Below are experts of layer 3 (counted from 0) of a mixture-of-experts language model. Rows are named router (the router's row for the expert), gate (a neuron's input weights, with its number), up (a neuron's input weights, with its number), down (a neuron's output weights, with its number) and show model dimensions 192-255. Each number is 128 + 32 x the weight over its row's rms, rounded and kept within 0 to 255. Numbers have three digits each.
After each expert's rows: a language model's description of what the expert responds to; "raises" lists some tokens whose logits its average output raises strongly, later layers aside. This comes from a sample of Wikipedia text that the model never trained on.

# expert 25
router:192132135114101187101168153104108130159119079150116066141173116096129119116143166143157156098162157118123135076137104146124099107071128179149137152147104191100143128112082128158107176151121161
gate0:121148111104121051116120141127123125047172111071163067131116087118066117102192158098130143098113078119109129104167127162082118144139169134144178159088137115180098148134164158111136135147116111
up0:142152146115109196154143168122188172154098181145112154230095153150135140124128158184134147188101160136155154150118136082150151073167133108152119133110137123156109138085060120102073131128123079
down0:121091097202143112135096124134198137087101147136095170170156110161158073085123117132087166090066130166123194111167140068131075113159154127127107125075136095144097181095132169132066187095127100
gate1:115097100150135180144065114100096127137119082168102154134090079126165098148154117145140116104128140137113083165121185098084122124166130149083081169179123150155174181138132115146110113115135094
up1:155112099140184133126128085110156132145064121139144138176107118104146107194128148070182084115067075131155126164146144123136139152157103079153164177104061108154170128138079126107115096144138124
down1:156085136105111081126089160144161104154152052113126090134079093172147148172144143112145108107152111127082100077099130087147076140123109056120088128177137167132100149080087179151134132145115175
gate2:125167109134136146172138101117091160145114114155122108148200144099132111158124168113138120117095145121120153134077098150130124194127053133139041123172160139118050169084111102114143114181105150
up2:137137168123195145167095150046141121161136147069080110067097102173109134145143134105154174121099099091160132134155122151128101143161078101083141160157121152134112094138161092143155070136114138
down2:137121169061139097174079110181185122131106170118114123073142081115117091099185132118146094186152135072114177132108079213087107142115163109096129138105160117104126120080164194156138194118174173
gate3:137127115165067148119158117123096139130145109180081139141089086140174109094089155173134218094122090097189111140156151181075075104083123142097159145104076117089118138150107153126092194062146162
up3:137116143141178153119154167167133131107100171102116106122144129078104102168118152144108075105135094196136135151091108092132150127185085110111100135153097124090089102119080119092053115139139107
down3:105135095132059128117191105177076122083147125092147131180164178116148132119123153191176116120149139127109109102139115062125129070137080168136128138165103170111174083084091139142130096146030126
It responds to: Dash bullets and field labels in place and biography infoboxes, such as Elevation, Location, Born, Successor, Coordinates, plus km and N.
raises: " ", " and", ":", " \"", " in", " ("

# expert 3
router:120115101148130167156140115075182102179156103184114086159169078134123137115150149157131167128164128103138100103166165140087052139097116152151128134139169142110150123190100157111102152117129159
gate3:105123157099127117131098104172097167136050166104077140105104170149104127162092134127102114109147092207152161128146103127147110115106146106092099158144068126072166134085126153059129096111119101
up3:068203137195121106123138112098120145142117146127077173132165146196136102111173136143137168146070085065084137187150107083133135181115156092095136160118133136139106178141118148103122131024103107
down3:134085089119144145127169108124125135183118148104108180134172056168113185206184049093138092087150097106178168114102159146098172117204121142167128102122101146097125135106149084110133171126143107
gate4:122135176173184167114099071166143077103108169141124125095205134133135125137145142123154109181117133117074196124145126155094191072097137126082120081088108150146106149140070119059129141120151139
up4:151139106068135099181154131100093164131124101157092106170108106149133167105116068144164166148103146198152091148136124126097131165143112125076103162163152148130131111164144183140070137148062204
down4:118139114104155141121094095199111122111116130141127088137097146121073144149163136110100213107132086135085191103056151155111147131168147095115133148093118157124094171092167156079121094098135122
gate5:116087152098101149107076140151118140134092137177118138121096128087130124124113165106114171127118138161115132164160163168126113130126180123073124186167155095118072115150156076116163111128126155
up5:150140129119135120159142110178106154135182111129133137175139166100146106160146129170169121085020117099105110094098084093143125191179149146023150091185132134145100124185115134112154117100114124
down5:157122103178130061151137187188142168139203205100146123096097120138116136103182080147156102160161125076112115103116135072144117141111118115104106102120128138171101153075121096135122115148105135
gate6:118130143122155162142186144145151140167135135117168105125165094146179078211093104119139197103131102158168061147092094137151169118185121149114075140125121149204137128127181163103088112135152155
up6:127108117073172150136167099119151107085142131137140179104115214147157185158099127157101175136111153170089184125151204170120140166106149152129103155121120178109097158076120129123138158126116128
down6:135132109145060047141151075110138116146185144137201088152097151142082172181127148112080103145174100125103156132152100120118087123115116131205085144133069090142129088189124116183120098165134113
It responds to: Commas closing a noun phrase or clause, especially after names, places and titles, plus ), semicolons and connectives like with, at.
raises: " and", " which", " the", " a", " where", " while"

# expert 28
router:159133132119134141111131147119150122146115084160134072119145173076112114154161134085116185123146080108160159094136129146086079122141109099152100179121179200100143157166103097137133132136105104
gate0:110119143100161139153114151127158130107109143139125110130093188117183154090137144114132101151211120159081136208147149069115146118105170128129127116163130097176077116129135197134139097086121143
up0:122078119144146173125120150164101173170127104095130096130137173134068116125151115167184105119184085137135053044112141128105137142109074078160090135142103197148157120103180128156137167142114157
down0:110071159134110139161150088184152183172142122082123088148093141168135063159136072073122117180137104066185115132160118084110138165136067157072162147135109171148117102167130164151136165124191176
gate1:150136195114127132105166136196123147171085116148150137122129096164175075139116099197092109132112090091155120132081106109156223115153180149120102084104100109172104127143120107105111133115061078
up1:159132073099144156107137124095169091056069159105119156140132135142137133102160145094116066153149085103179091079139120087099139116099096179118149143131108084140113131167135107084132140151101081
down1:178172128122129128158193098144142136142132126116133134087126149165067141150191201086104154096130130140152154085079138128118182129164183099117128158122134163133139151109126161184133122149138111
gate2:156114087193140103173141140125152154130131114135148149097093110143133122150115147163094170126092108065128109117159156118073127104109149132095167109120115157156093191133189127161123108121195132
up2:186071173134093133152110097113160157138176210096135122131103142149140139127194102185133179131153128106101164136166191115123105131177126103110092118154110123112111117129183109095173103119175200
down2:104133175121136128112140131104114133139085118171108111112148091164193195114139076114137148125121101146112202101137115131136103114119076171148139121144130155141150117166088107153099178165156153
gate3:153132103161099074121080171173145172119175164122191145123110119115162093141144132188115190129123164109144066143099105140089131150116112137154139076149207162131130114067136127105127148127162156
up3:089102158142148170144082071100164097083117149129124113039107109142115101115179108066087067140109099099148067101122110118159130193179124076133101137128161164161132133160171145095122145121151129
down3:095126128152169100110132130129168110174162179167149119139116124137092169169086156149120120131129146148089090125091114155091122122152123134168178183099118163121127130071187124085099108097147145
It responds to: Common nouns after the, a or his naming works, roles or institutions, such as game, role, invention, voyage, school, tour.
raises: ".", ",", " to", " in", " on", " and"

# expert 14
router:119159127121163156147139198137147108158086038159129089114122126098051105144145137130086149102153129133080116099145132123060099133085119145128100148142176178122111196142115069166095149119203132
gate3:167105080189131084146103155172113128169159143097063081154144121064171122136184084117114150177142236138106119176096088085198104082148074141075145130163187147150137132099167162208030174157104086
up3:127138181138068119067145196103071163144180134110142095127109124079124123164123139169073155074110130080208140105135076117107146150121118142091102148187110163063122124144131113087104101195130156
down3:099090052191086117122122175127121066111150101132127197156141071128134160144159107099137183142094120183149121107123181102113159089169145168104143150139135173140113071168083162148137145094104096
gate4:081084143166157150075145163099114146166092151183134129143162138123136122109056125129177084150130166160136113140155195111106082153112085134171132113094175128124177115150133119131150079086106144
up4:108131110146053132153144145153146100102162159118110123123083109184140099161152063123103070093100136092124174095098094204149167143175114115139043151110138073134178176130115146118131111114060177
down4:104125184171209122131165088182105165107138104129136132095195095110060081144110186158168099145143109175075103171136150143112121082139125145161148179126130175154129114145136148139129125107177156
gate5:088089096106092150114170162146129103086061196096149040113146196136130133098096073143161126128129122189196085159189141099151089160178119120105147166069138188106113222162195152107115179108124164
up5:141110128161137132080198120141087135148086102112154162102161171126138100156161105129106108147164132176102174135177130143072053123150180133117110143118173122104099175111165114154128159107110177
down5:124124094148109168170167117120184113134110098134173108101142129137145114108116097146178116143062151156110061130169146066168157171104140062126143066074128098102143130102135117077129098125156123
gate6:147163115127155148116145141137143117154159098173131136129161130096116111102157172091145173156122121080088159062170051046117126173110080126108134119120170118147121106149141112148123121161219103
up6:117136142083140104112094107160118097097131116118046095125116136173121157098182155097170025111144094074147069104106138105188161129142125085152105137135137116105085150109170126169143127146083094
down6:130130108119132168112115201205184107188178121112148123159123112109148093158091118103129115063144163162110109107119130204126092131096068154081149133165094154101172113134120111118116116182097068
It responds to: Years beginning rows or sentences, and table markup or header words in results and filmography tables, such as 2015, Votes, Notes.
raises: ",", "\n", ".", " |", " ", " ("

# expert 21
router:102175137088109176137119142100171087120150058145129098158148082122113135181126155196110119110184141051114156130117174205134118117102166139159072091182172147106111143113110099098117151129176118
gate3:082100081163149168123139143065176141149171165104152159114130149073124125132119126079130128083124101089136129130114083169094130103145137164166168133183134141103212115039178102150169159171092131
up3:083124138129183087081190128112139135157107158138163121097119124071169096083116092073157215145138129078090177075121163159208113155106067098143149146117123071123116139062082108082109197183152123
down3:074197153151088131068101171124154078193139122108139140137079101217159122133072159134093123180136141110104071155127177136086168160086109138122172079178117127137126156056126121162123116161126164
gate4:127075110176135087152143142105117092178091156166089094109098132128114167179193118088119176250133154127131146142183104118129142127110123144172120111138128070146168205142165091100082138175125145
up4:129149154104089103112102165198156110125077089138170114109150142157156113060075122128123145142119139177150109154156083132108133118147160109116022153160129150072101150137126117132137169172075126
down4:116126156112140120070109119161051068151089130126106137107159167145113119240139211108111135095158113165162137075131179194055146121133115077158107123142141132110085138136147115074140118131112123
gate5:117141100166111085151138129109066111136118105075159098089175110113117085133099135038162205123076162136130167126121163120150179076154143103113161138171128119152111092128125162079147187196068106
up5:104159139097097173097072107131094124152140171175091192118120174091160142106143108130179172125124167102164108093121150122101108094134110201129102090098135162129060144136084142144148100130123115
down5:139155144106134148140094087098130106126192132157109171114167124136124134133113107176142073120140098104131099169095180137101105161172086178096088086208134099160178098128130161125127100133152081
gate6:080149145128099108162113112118139140142150089105104064157069093128119110152162120133184113086072062087142165074129162129069121151103095063103129128064107115122103149124132102141151127081122157
up6:108137061105149117060112136046172203166104144149144127117114121117169163181141116169136164133090080180080126143125102062148070192150155105103079123097132122096119113184108157140123099179158123
down6:215078138102095153100092152072077082105076138138124151101151141117105152131177173065141150116112208149088143124113119109098112126131092132143132145182147123111101153105127125164071145086120121
It responds to: Month names and prepositions in date expressions, such as to and through in from September 25 to 26, 29 August, in 1985.
raises: " the", " a", ",", " and", " "

# expert 19
router:147156113137170129150161151085188061168152124171128086138116079073090097138168142162085146139137127134123122089133112184089079081122102122126076155172183132092146142146111125119131142177156091
gate0:142146124109166137124097183100196148086125110116071114118134138122145124108158127179141103169120175180113088135096201175111121111109180102056070158093063110106160179097111077053115118127140102
up0:126138157115113069120178154083139174167092145111144149122121139117130135126140112194120158150129090140110148100070097122084078078125145156168191133152108124129118163100124149115191182197122155
down0:130077112132159118115165162096130163169115194165108078102184168156144128128172151182139098105124096151132125124102140167126092131093147092142134154159080110109070100134075141146154158151068150
gate1:126165140120166157132131095162153115161099103169166133101105164131072105113133129091149144121113153151094181098124118136121152131129107104154158127150153146068083115127104152167120103142114097
up1:081092160146106173136172114105101110150101137173107075141088169140218112138103142085131080128110134149122158198123146175137066170142142134124126140133167196137150128099138083141132103217180133
down1:157161082119104094129129170100128188180153105141099086157175114146103098114133129117124129152122140125132171057137119088126132088070147180138145120106162133090132120175151108121127180143080162
gate2:143136123105155129129122089151111106134165099131111079089120091100132190078141192156146172149115144090111127110060122111156117128116089164125127149136085156131126208107073127154121115160064133
up2:126116143124089199104109202107095095087102135096084164117175148097115106159075109135140163132122110111120080139154049234122163096160129098149116135100168151140122187143106154154110100111061164
down2:106141098099119078124111117142108128118154118129122069094116129100086100082092099140090167154134164128188134131044110191174140118153167106127119125140098171186159145149167128145066120155106097
gate3:081052159079143146133068068168138107092163116116100113178101043120126158133128099104076118146080130150145153124124154164112118114159122096145137142114176132131102126132113084157171098125128196
up3:115120107122170117154118222107168144090144147074147142101081120193101087136088112156116102112137145119144187126133108182150115139147096073146125127129203155136150151080127103104106173083080119
down3:086103129179122105120138125119133115146146104144107069145122083121183103130207144087108099110123119186105171112164083089114129144128100143101109169114168108154187181104132175221150154113135187
It responds to: Pipe separators in sports results and register tables, like arena attendance | record, plus sentence-ending periods and abbreviations like MPC, JPL.
raises: " ", "s", ":"

# expert 27
router:114125153123137165197158181073118142165132101165136092164128114087091120153171135122116200095142109087107160095119162190147129086117188187128124181122168122135126121104089144134134170178100115
gate3:106082076121077158096113142119150124176107128107126088110151139111097139149212191141131141131149135082128135191080174120111135106098156155123147148181114096137152120103034086074115131148152110
up3:146122159146121111149124102100102146130174125153134150152168140097136104126125122169134099100116161094147175144118189183159129082159128196080147163078122103129099128108154165180146134117095130
down3:127115152117136191153146094114147135087150103103151143140127145114173117087069076152161134123154091165146106144085089179118152139118169147144095115073142167105058125105163082086162127166105192
gate4:102156123143148125150121155100130084045113108121128143108088122194103103109109083123191083144075129115133129142128122180137161102099146085166165119097114119074155073157117078095106078108077154
up4:125147124117148111173137186141112137230123125155117130184168059110174203141148164144142159153153112118136041149196141107192130109098104113178132121161120076070140168196088122108071173101157083
down4:124190131103167135150122169139175101089096131127137076152091126100146130136115151069106131110122070202110123088162148118106062113091135138098141066142141172052144147166137191146147113132106138
gate5:126164076150124115178122111135190140134179171102090096151134145075096114160140148083084099112078096154192128147161122109142121152105171121073135195099104164102144127168098104120079142135088073
up5:135095094141166113182128133170152110114101112134154137105097070120171038155132134145123165133116069110128161162172122170182103143145127172141136069112151108101129141134146124141118155063083077
down5:156130067119126064115122121126114118083159113116106082044120092133096144116149186133117134109126197136145185102165153039185064102177130140126160131116117101129163135153109141086104105169136163
gate6:138159125148122120149140096152091146095177189121089210128105133120143113150114137128128107112119161180130147131140095128094130135130109117133126133158130073098119130162168096091130155109172176
up6:106101097083162165113136140143135134125165129185143089109150094155126119139140105182131127146125166118114099099136156061140129124165145141096109116112138172111138124099184177112123130080145115
down6:104158150088135093158123089151094131130154119162125114139124160115124115192153131116096156150103139141107142150140092109109172107160160113182185124170143116133115142141109143168084117140087170
It responds to: Apostrophes in contractions and possessives, such as don't and nation's, plus single letters inside proper names like Bencic and Asheboro.
raises: "s", " ", ".", "no", "-", " and"

# expert 4
router:172133075083107173117163082109148069139144055153145119120163144079100146148147127121137104102129124071126130109106144151125092099045108128153105105105180177081170114152077102096133151183097108
gate0:172053179160085141108049091135092093130149113051146067206095128062136088150105138160059127126117125110099120141115111118140140117091178122117143131130127180160113099132141180096099223094121177
up0:064130108190149183149115105121088086109104142142123147096127131115138174163062173077109137146144159115102157146186127134115100092158154114110150112093182108132176123125148142138166103135098086
down0:155099181124057168093070081110139190136070099081136078160115090168099132121130132115148117091087073101135126144143155111155097141148114131125140137142119144040102131121132083099093142117167190
gate1:118174161095132110129090111145128160132185152147164132123098115138166151174207167074091167119105086157183078164092162185146121086143090132110096162199161076138154111110119157198097142184096160
up1:151169131115058090058128090128111121119130141128115120087125148114152107167118155111169161149109153112120153105119110126058142034153147149134121140187156138185114165140094103159155132091171101
down1:135098125129105147162088171086138141148147157167177066158096163160142123124206132154112118104069145153119107152162081075192140134149147159135188230155124122064100184119136088159106073128115092
gate2:124126146151122110180108121082094106098090146117143099085113182145090106135109105146177127122160113191136126169084068112103144166171108167109130109092122156098170108146158106146175141130191115
up2:095117128118106149122123109137127140140120094093144128134114135074117162116119077128168085125109205129146110132105178156197119096144162126171080182174167097108189122133158151117117047156125167
down2:121194180136103155114108139096160112118134116087128084093112088154153140096100112148137158122129158126141137116132097194157121139082141053134121154105179126115107161086068116148109144092116153
gate3:114190138139110101141084127157138122100189141136126106061167086084190166152143156085165067121133151165194129094113129100141143082081138121128116166186111143077124207116124119091120121142142142
up3:146206125088169178130146147126111145092104120204108051128171110138144098155091146129169172173062136132154147197114140151120074138202103146098128090133103157185111143067122156149151200066137111
down3:172094101096088129135142116111148121059161114081112071144115090069112099080199148149126172133188126122116158082108147077122144052090111154140081124122111172104128135138158148159146103163140113
It responds to: Field names and values in infobox lists, such as Kingdom, Phylum, IUPAC name, Born, Genus, plus commas and is in prose.
raises: " the", " ", " and"

# expert 7
router:097159182131120168128125181095170071152137144146158080148146109147132087157165142154139157109151139068101169119127098151132091142092125126120120114117155177126147173119089119141119142159154095
gate0:099105124136151127149144116150087222084176135114075110112169119083157105121140114139117091080140141113140127111141154136096139053131117121108126084095149118152157170103121141101101109219117214
up0:121140157145175129145127119131129153080097178139148072132167106101119165166124170108125074141107132145136091118115078099146148069135131064161152091156142154143149169132111174136117123140109136
down0:151084194183093129133152168152157158120113124114105120085159161154149133143151119169149122136130137053112106125118080082129101130129103106174143049106120108173139102113142093135197122068148062
gate1:089041081128126137124166090089179103110161159081151136106065146137078115150094127124117131079129120117139158081170117149187090097179133091143150060127131141151082105125115165108092103140109168
up1:102050117145113118125128085162161078185108115150177100165129188130161148201117098134098184145168102128118136098159106065141134099118125131151153192117105073150095157103115124113168149094109094
down1:156200132191158074089124136120160158115123166165145064095136129132170086098126119092108117084117134133120128120167130159159177119140110117051153088187128158080093098080124117180197042110172128
gate2:132061138177184121135091175077226157085111154131092121104161113118159083072180150177049152182106078152124137096157126125080177148163122119134103128133083190090179064140094163124126129107156110
up2:138072123131140118163158059124134110146141170194179072101160176094107115137182124137132135022164208145117134133130143157093099088074107090085205095138124103157131136158178147119144114091128169
down2:088140117164106168084159139138162134125119110112101186150178089164090105100143078133099147158130161087184174086092071116123131169121145141105128123094136182140123104176036155051149169065082129
gate3:077078164117142176109132147109142107109101089118073117077046114140164153134130111096082148169134120176129110176119117100150140114187142180134105108122179096133112175132156102121118089152127124
up3:099160189130020072127070070097158100149101118176115093074112102171107074168194144131112043122098087130089064138093129106128128138131073095083137111135123090185152125058140160084166119126178109
down3:096125113114205131128153159128141079143106131145162101127153064157134089106135060080121119106141072085137126143121091134149121131051086120098143083111128150127175063127170134116157078158124134
It responds to: Digits and colons inside identifiers, codes and statistics, such as GNIS feature ID:, ISBN pieces, million, km, year digits.
raises: " |", " in", " ", ",", "\n", " and"

# expert 24
router:136129148093196155185120125112104145123110057160121119107145153129154100141133148117104205090181103069069139090172127153110094083110135139164095168105137151119147115143123079130091145142189091
gate3:151185141141144092074114122113150122189179146139119140147137078073114091156118162091124104128125153105114118136157051100131060113123135112141130125172103148101171087133161128087147167173104127
up3:156149117042144141145107118123090130096131134122092164106069085151159071140068122101188098146158126108120163159150113127107157106060123137121100160155101119075168102085150131126172119075157143
down3:089099137052144134097093145114177143129129134046080158145109167098145141155148127169117123218121149153157131106078116107135112131137079106116091146108146145112155120096181129121121109109113058
gate4:123139115168103090161135152104114184195134152144133136149117107092162113135154100134110119127123152173148145081114154114127165108190128089152086124090081096072124124130107143135129110168134040
up4:081155128118139147147176204095134173160187128158119197198162118104074072142127134136154154124123112139148103106120132106149111082163140135179102037157120149139110149076122099125137065134088097
down4:127123118120095135197179126164134153124132114122125103087181178112112178105129124115129164150088112096112087134106232166224056132114137113102071128123141140144164084155125117120135160119135167
gate5:152107146124108119104131076169110074117168119035135120111187125108096142104156128166111067145131134102109174149147205099133135157074091047134135155156121092123116107161117078102091101149175126
up5:117191190130155078095159126131151108104162192120099141095121116086131168134167148099096093130087126151098149120109129083120133134120141136134091118107188139107166141137175090176122154142116140
down5:116170068108157121180092154110079132100155056080109152140090153170131123109126155098131162181138093130123132151102152120156126084117165137125112130191116079103088133136114164073111155162128137
gate6:084179159166100169149148191108137106128149165082187141113139104129160110141120136086114081149184147126170131114092080066114115185177182164123200130148108139155164130151169141137113161126153137
up6:076130088094146057097142133060079097132163120100124172101113127127145161116140130207102112094132109141141109155161166075133133174169107123114108126152122133107151116181130084141070176106104131
down6:105132166151147112127092119165147148142117099133172102112098106141162073159131162125161123153141108163105142141085102122077088116099141160108148159067106179145161119101085138082126041164146142
It responds to: Short word pieces inside longer words, often right after a prefix, such as en-tic-ed, re-pop-ulated, de-em-ing, inqui-si-dor.
raises: "-", "s", " |", " ", "ing", "ers"

# expert 9
router:160191143164130158186163193056163085120132110196124105164121089130097148134226113108115107061160121101137138090130147138122090125054112169167121151158131184129170119131136121150069132149153164
gate3:125169140098114187135064150138111138123114160099154134113134079181134105147172143184207185109111121140121108088112161100113139092075062070094131165096102105120145137090133079134178061121078194
up3:155178147082124072080142157202105153083105177200109137096171125116151149149144121098114135113180095094102147138130100106119096107090145143099151085127147112144137135169070119133147129100169149
down3:134128175112177144161161153142129108166168097108145080049149116082182137173111130143106146165165176120109142129146096120121122086169168144130173131107133076079132103164082155129175103146144063
gate4:134120125166112151181109137054125111107150133140085127146096140123123150180114144127178167185147138141126122157149136136146089132151079076170164129167149059116119145138154067080130078104105134
up4:141119148113114089130099179169189140148170115103183126153113127098084111110150150113095119108139147075072136144202135121145136180162116131150123111126136149140127078100095178117096106160137126
down4:093124073145188142116131157152160115070139101102166122097170117097136083135089174089190097142108096093047108138141081120107109082152156123124076130163123138185199119087198136170131091107069137
gate5:101099143134178138160177142106165127128145095130171141152087160142155116137176109141181114182122141124148120168146103152110104134109104156123093122141134134087126131035105103138137101167098123
up5:068140103146175116109164133104153102103135112084128105160188147125151086092136134105158107069111162114143113133194095123146150155100107107065111164130177117104088103131142134049112119140089132
down5:123085122131165130161137174117149152128089173088101125160099127153135153160119175089129139143152118094110129183089138094094194141203063122109116134120122123140113123116117127150122086124174123
gate6:155149104058147126115151099109135120157150076098093126151129110097109079083184150144121144114127142145169182172115155132139077140105131095065118188098084114144157164118050138110049097146187114
up6:124172103110117133142141108143155114177172125142139084073125146132169126109171140116129103094169065112188117159117122103147078090172142101145144079090089089201113195137096129134155110148123107
down6:129089130148123130107120142089147114134140185159153207132111075143171080107160116168116169178184104146153105116112142118101092154093085134149125144138129095049121113098092136132143123108070172
It responds to: Pipe symbols starting or separating wiki table cells, plus table divider rows, list dashes and numbered track-list markers.
raises: " ", " \"", " 1", " 9", " 3"

# expert 10
router:161121112081180164181165179150150112152140066163161103154109097092070106174142104120082212086161082068095124095125128163123144147131101107188110153192145163143097140096108129133079217160140067
gate0:149158122124145151145142137103136161121173056097102159154149162130151080175139128166163127115130119133110131114124120180135108187097130116146117129081110065123216148165196085109063118135120117
up0:139148115136177086132135105136155133047134113088151150155134156159148165130135090101112136146162076062143120161081164195096127154136165145125125125124159131122125099117113119078091128138138132
down0:092118105103147111130076160136153105125057135090123070158171145169135152059116134119167123126142144115137171133147087093145182114154099162152158103143126115145151147150137128146142163168134172
gate1:148160129099108148145122140141134077110102185065079124124146124123087105166105101143163114083122101057139159160076115081158110116088087122071126113100143114137126110124123148110124174155126115
up1:094102103099132157149126139154174135160125127146074162111104082203105124163073152113124117091144113117139088141094144130098149105128129156070099122191107151128087135151168144107112093083157121
down1:158150094085126171138165150113163120162165145157133160133094112097136118132092118153082117105131155096116151083094148123106138142115081099073194128089156158123119096150119075143200097107122150
gate2:084141157098138124137134132129092109125106159181097106158162095128140135106091069141173157213085093146118143057118138118137119190131090116097108108164048160119177108124107186137136178141130125
up2:151168136070080053156139177145178172141155081140120059054137092141167114087143135110174120154099097118082199139150202069105172114177190145055151167136123076174141196150090127111140104105100125
down2:128146140111114150151100083179107121092077081171104172085123072078131204120151131089186174111154158110103116143113114076100147118175155151090166116166172187218166161139151128124093135143148112
gate3:134128091110133155134168213106035105146146122106130167148087164149085149126087088108129139114196095130119159144174170065091182148140136142187158092142104174100149151036140126132139194150086114
up3:138222118117107135171098087150121169147127106142118139123244108136111100119138135126130102141118102119073131122136195090158170101127128153076154099111117119133152115179164169122139067096118116
down3:184136134143100115158117132049093159146104124137085083152096160090105126180064118158100106116107118064060186113121134079149135120180085180129118174113167121137134120160120170165078143163162113
It responds to: Capitalized first pieces of proper names and titles, such as Man, Mo, Star, Mag, Fri(gard), Bel(én), Merry.
raises: " ", " |", ",", " in"

# expert 6
router:105124128107123170160179139052117137136129100136133107129143177168070127142152114197092183085143094123123157064140191170149112114128131080163132198174188129078164134086047101165106157156109038
gate0:068137169115121139095123156033026164131098130138155111090127103154145079101148158103120070130101187148094106132161161141107128161128171147131212145117147133120094099106105176096084100172116181
up0:151135090152092143165174168153087144136145112138088150122110156129071138120115099074103136115148100176110124143136115143142151125098118116156115106101105138114116165159137181146115158145158092
down0:140175066107156125082096129087111158092108171112153162152084166106180106121110134103107111129076108140145119117173117112178165115120126125138167139183135124115106145117113122184198141123111088
gate1:097108122112118159116115067086131074105182137107192075106136129143145118116090122121054124137173155073217153144098149148141100114159053153163176101138084145122150063141140156149101127146145185
up1:122083146129102149112105070150150157117156145146105168193139152145138176109167100074144141071129128130104113094161164155060206121164073104170097128105156087086123111172131167171190091114131130
down1:179151152102133179031141086107144176133134124150098118124154133086101112100157166111135202129084106102099133139111163099210162092167142124162092078079150161074092127141145163181198106110110096
gate2:172098121083180126093148165127093162171100099126173115139136141106093138161132094057161143126153139142091124128073099155161146157092110163093141167131142105122112150147168100146138101130175145
up2:061110094150137123188134099077085136136131087070094110159140157104136070106113108181058068131143072125106128125144176147082089096151120111138093118092117100112153048160154111089100131141171141
down2:113166123094208146184095145116127097122096163095084139132123167095167124179154161136127123136116146139200093131119181112167199126128124126138096083158154189123100096142103157100100131095175133
gate3:091135145122146153075063117199088137147103184148123155120137142088165142142173127084085129167166126159160173139111087094129133103123115103082144134135153196129132120119095158107122126159108123
up3:145149097124140129077169104092180125137124104126091121154150118124129138216087127211135143144114140184124126083157134101128120169122097189167123104067219111164170107135126129126111122180154115
down3:149109078084097147202093135155114147155130136150105071089159149139102149153088080187159093148146112149118116142113106151152211139116077107118101108114098156141182080163204140113151104108170127
It responds to: Verbal material in running prose, such as to, modals (would, can, may), not after don', and verb forms like became, covering.
raises: " the", " a", " ", " an"

# expert 26
router:102122135159176195156159141111181098122109133180205085171099109067110132147158139133126146106175153092108133119121114170147085157136109168189097143158157156095096152094091104165090149163138102
gate0:125112093161153091129130132127138132072206170142131153150153088106190128178122107144163183091111138131143093215153061159132138113116152103106145101132092124118188150087096127160166189210105163
up0:134112143143166148127224111137135174120085102061101144171147083143166113130120105172117136095183100105098090106145193079127170148188052141141173146155137135131147145132121148124119073089085104
down0:087151186122149084100148148196083120120151109146080117128168128107118179190094164111076140185116096155123133089143099137156113077140072096052126100081167079173131156186107135126128111159127126
gate1:145206147136149180091112132156110113188079201129155132142077087123114130108139163170115113109141176121107126133114160089136118084138142113124165154122126170142177159180116122147159209171066158
up1:087146111087124049081137102154143126097090182175148150179095168111097156046096101130159162113172111160107164127163143221127133094114156128133150151102119141117117144149193092129107157172065134
down1:170137138163099162086115163084184121109195143108186118101129131121115111174131158181155110141085136139106117175093157199112159136166137080086094167133147130145122126115114113127182147113145076
gate2:150095118138119097091122162083091125099121138171075086110116076166109115126136132135108166113193183148144121167111073137128096159124156098173143177107140141185157122148103062137147166076128095
up2:242133125073093150130196154135172106119104185110186095147108098100185143139170107113093141163127149158067149134121115128087177193125161098133108135127115172149129120103124119158100191112093085
down2:211116151214152107130110143115135110170121088067145122162163160159128114137129103187098112109115051166115137113159102139094092128151172066139111198122105133156097128130144165070136066162135100
gate3:117084180138124141195111027152141100138158129123175136149106155163141074159069082092136114112152114089149127133151144117116098112139122158129118109122118188104101171116101068105157116139105109
up3:131180109156182142126126152116151143092115122154120144172124113139132140098098091076142118112068159100166116171128105106111088110134121103103119188123126146138135161074068129072126127104091154
down3:081163152135058100117151151134165102154095092180128096149182144084107165197151194138148172096126098113095080210152141122148125117178153094104075155166138143132141166134116216131157135161159107
It responds to: Middle and final pieces of foreign, especially Slavic, Hungarian or Cyrillic names, such as -evich, -ov, -ya, -ley.
raises: " ", "-", ",", " in", "d", "."